Below are experts of layer 6 (counted from 0) of a mixture-of-experts language model. Rows are named router (the router's row for the expert), gate (a neuron's input weights, with its number), up (a neuron's input weights, with its number) and show model dimensions 0-63. Each number is 50 + 15 x the weight over its row's rms, rounded and kept within 0 to 99.
Before each expert's rows: "mostly gets" lists some tokens that are sent to it at least half of the time. This comes from a sample of Wikipedia text that the model never trained on.

# expert 3
mostly gets: " Angeles", " York", "q", "za", " La", " Mc"
router:66 36 53 49 48 53 54 45 50 90 54 27 75 35 44 61 58 45 23 48 34 59 69 62 26 55 73 81 51 35 42 49 49 64 41 58 73 56 49 60 64 41 44 49 51 54 50 84 71 60 34 31 54 36 49 24 47 54 54 32 27 50 45 51
gate0:49 29 45 47 62 35 44 36 58 50 63 41 59 48 35 50 50 48 72 39 21 43 73 62 69 67 80 51 57 38 24 52 33 82 68 66 33 46 56 72 48 25 56 61 59 38 62 39 56 36 51 47 46 28 61 56 85 75 51 48 39 43 74 49
up0:54 59 42 64 54 54 77 73 70 49 29 41 59 17 62 51 38 62 23 55 70 41 48 51 36 49 73 72 67 36 70 67 41 50 59 47 54 66 43 34 66 67 40 54 44 41 60 74 51 61 46 56 49 60 39 51 40 27 44 70 70 67 64 52
gate1:41 53 49 45 76 57 43 37 46 51 30 48 57 30 41 67 70 73 61 48 17 53 41 59 80 61 56 51 60 46 60 70 33 69 33 51 39 87 35 47 31 56 63 60 64 52 42 35 59 50 26 33 26 48 59 52 51 65 54 38 45 21 53 46
up1:08 36 71 42 53 54 53 25 40 65 61 28 57 65 52 53 26 44 53 37 31 52 43 65 39 76 41 56 63 36 51 53 49 69 15 48 67 56 78 54 48 46 28 63 45 38 40 52 45 53 57 72 41 51 49 54 57 32 48 55 34 24 70 51
gate2:56 36 38 34 71 44 61 63 35 47 64 72 34 47 32 54 84 62 59 42 49 55 35 39 56 47 46 49 37 57 47 46 40 60 43 54 46 67 38 67 80 06 37 40 38 44 39 35 53 69 62 23 52 48 38 28 53 60 43 38 62 32 28 61
up2:48 57 36 39 48 48 46 59 59 33 50 47 49 85 47 41 38 41 53 44 31 58 66 14 56 59 37 52 43 22 66 38 63 47 29 42 37 29 64 74 09 47 48 30 44 45 75 55 36 41 44 61 44 52 36 70 45 48 66 39 66 41 69 70
gate3:58 20 62 67 45 48 32 18 39 28 41 52 51 60 36 45 74 43 47 60 40 34 51 30 56 76 46 71 67 10 60 12 26 49 45 41 45 30 29 55 50 38 43 65 48 59 44 56 47 55 29 25 31 22 46 65 46 46 47 39 62 67 62 52
up3:27 37 66 42 60 51 42 56 50 43 60 27 32 56 70 69 20 63 54 39 46 50 57 22 47 62 42 55 07 52 54 31 38 28 90 65 46 56 58 49 33 72 34 24 34 26 58 81 46 64 41 39 44 38 61 48 50 49 54 49 54 57 55 47
gate4:47 61 57 50 37 43 35 44 54 44 35 47 44 17 27 58 49 35 43 46 48 63 83 12 43 40 72 57 77 58 30 41 39 51 51 40 49 29 49 70 59 35 51 74 19 67 50 56 64 52 53 51 56 35 62 33 35 56 26 38 54 62 30 30
up4:43 64 65 52 47 77 28 53 28 54 38 72 56 46 30 57 79 29 69 40 59 49 87 44 43 70 63 67 72 36 31 31 27 65 67 41 56 46 54 54 52 32 33 81 45 50 33 39 49 73 47 62 59 45 85 65 68 36 27 31 27 57 53 32
gate5:67 44 53 56 44 36 61 26 62 43 56 63 46 76 37 58 27 35 43 56 27 53 47 53 26 46 68 55 41 36 42 53 44 80 45 62 67 43 81 47 57 67 49 56 39 57 58 52 64 29 54 38 54 36 17 45 59 40 39 48 76 30 32 61
up5:41 57 53 44 07 58 62 75 29 43 45 38 54 36 55 31 42 59 57 44 35 61 42 58 58 45 19 39 54 43 45 44 65 34 73 16 45 69 36 62 48 48 63 27 40 60 65 54 48 64 39 27 52 66 62 51 23 46 42 64 51 45 43 39
gate6:52 24 73 76 48 80 37 59 41 51 72 56 71 73 68 67 64 42 40 47 27 48 49 73 42 15 83 36 41 40 59 53 44 65 28 73 44 30 68 47 46 48 68 39 55 40 65 75 51 59 63 54 67 67 70 43 28 58 38 73 49 40 65 25
up6:33 65 61 42 78 73 72 42 22 38 60 49 23 38 57 52 26 51 62 58 40 48 59 29 61 86 46 32 67 57 68 34 71 55 30 44 38 48 54 61 52 35 36 45 53 41 60 46 79 67 48 58 47 41 43 43 47 18 64 78 56 61 57 62
gate7:35 50 35 47 38 31 57 35 30 40 56 49 65 81 50 64 67 45 51 61 63 60 41 39 24 48 45 64 41 75 26 51 51 66 39 58 54 46 41 63 75 47 60 15 16 50 47 57 75 62 34 51 50 62 74 67 81 62 30 32 39 46 41 50
up7:32 50 24 42 51 41 40 42 22 49 63 32 27 42 62 59 62 54 49 47 89 56 44 37 55 50 50 40 22 41 45 76 60 68 46 64 54 47 65 45 21 41 20 86 55 48 71 58 45 70 36 51 55 75 52 60 45 53 30 21 54 68 52 48
gate8:32 49 60 46 42 44 80 58 65 36 36 65 45 90 36 47 68 29 69 75 70 62 44 27 55 74 42 54 43 18 53 44 55 46 45 46 55 48 59 57 47 66 72 21 50 50 35 42 40 39 45 44 51 52 52 56 38 46 48 79 66 48 99 56
up8:47 29 64 54 44 42 66 69 50 71 76 50 41 48 46 45 99 57 46 38 36 61 54 74 18 23 38 61 52 51 11 38 37 60 48 39 26 58 56 61 65 51 51 62 51 42 50 33 33 57 54 39 70 45 50 55 37 40 46 73 14 53 60 45
gate9:33 48 33 32 62 52 53 57 34 49 30 64 61 34 31 44 38 63 55 60 54 61 23 48 21 30 50 27 37 29 65 59 50 54 87 41 58 69 23 64 76 51 25 52 49 53 39 52 54 48 53 74 48 52 42 56 64 78 44 52 66 81 53 44
up9:32 58 45 36 73 30 20 62 50 42 34 62 19 31 38 47 22 54 47 41 42 39 52 47 54 62 70 25 46 55 57 68 57 42 62 58 53 40 41 51 46 52 56 59 52 75 63 55 50 43 57 65 50 65 66 59 46 47 26 23 47 89 40 40
gate10:43 58 37 63 72 56 56 37 75 61 64 19 54 37 77 48 57 57 29 44 49 74 40 54 53 52 52 45 29 64 56 46 67 72 56 24 75 57 21 35 70 55 61 63 61 65 26 64 31 53 38 49 40 44 54 62 54 61 62 28 43 46 39 43
up10:47 56 50 41 38 45 55 28 59 45 51 60 34 39 41 49 62 50 52 57 29 72 48 43 44 37 43 51 44 19 60 55 49 33 77 09 44 36 33 49 57 34 43 56 65 41 35 32 52 46 54 31 39 19 44 50 87 35 40 45 61 31 55 55
gate11:48 64 31 48 38 66 71 44 37 58 47 33 48 48 65 47 84 81 47 32 39 51 70 47 43 48 20 41 39 56 48 59 57 42 46 53 55 44 47 45 49 40 44 56 49 43 65 68 59 82 49 38 47 38 38 43 59 65 59 37 53 44 39 74
up11:47 64 45 36 69 35 48 88 50 44 56 40 30 51 41 60 19 53 58 32 78 42 40 69 70 92 49 41 39 79 34 67 51 65 64 58 43 50 31 40 39 43 60 73 52 59 49 44 63 42 59 52 44 54 44 44 59 37 46 28 65 61 49 52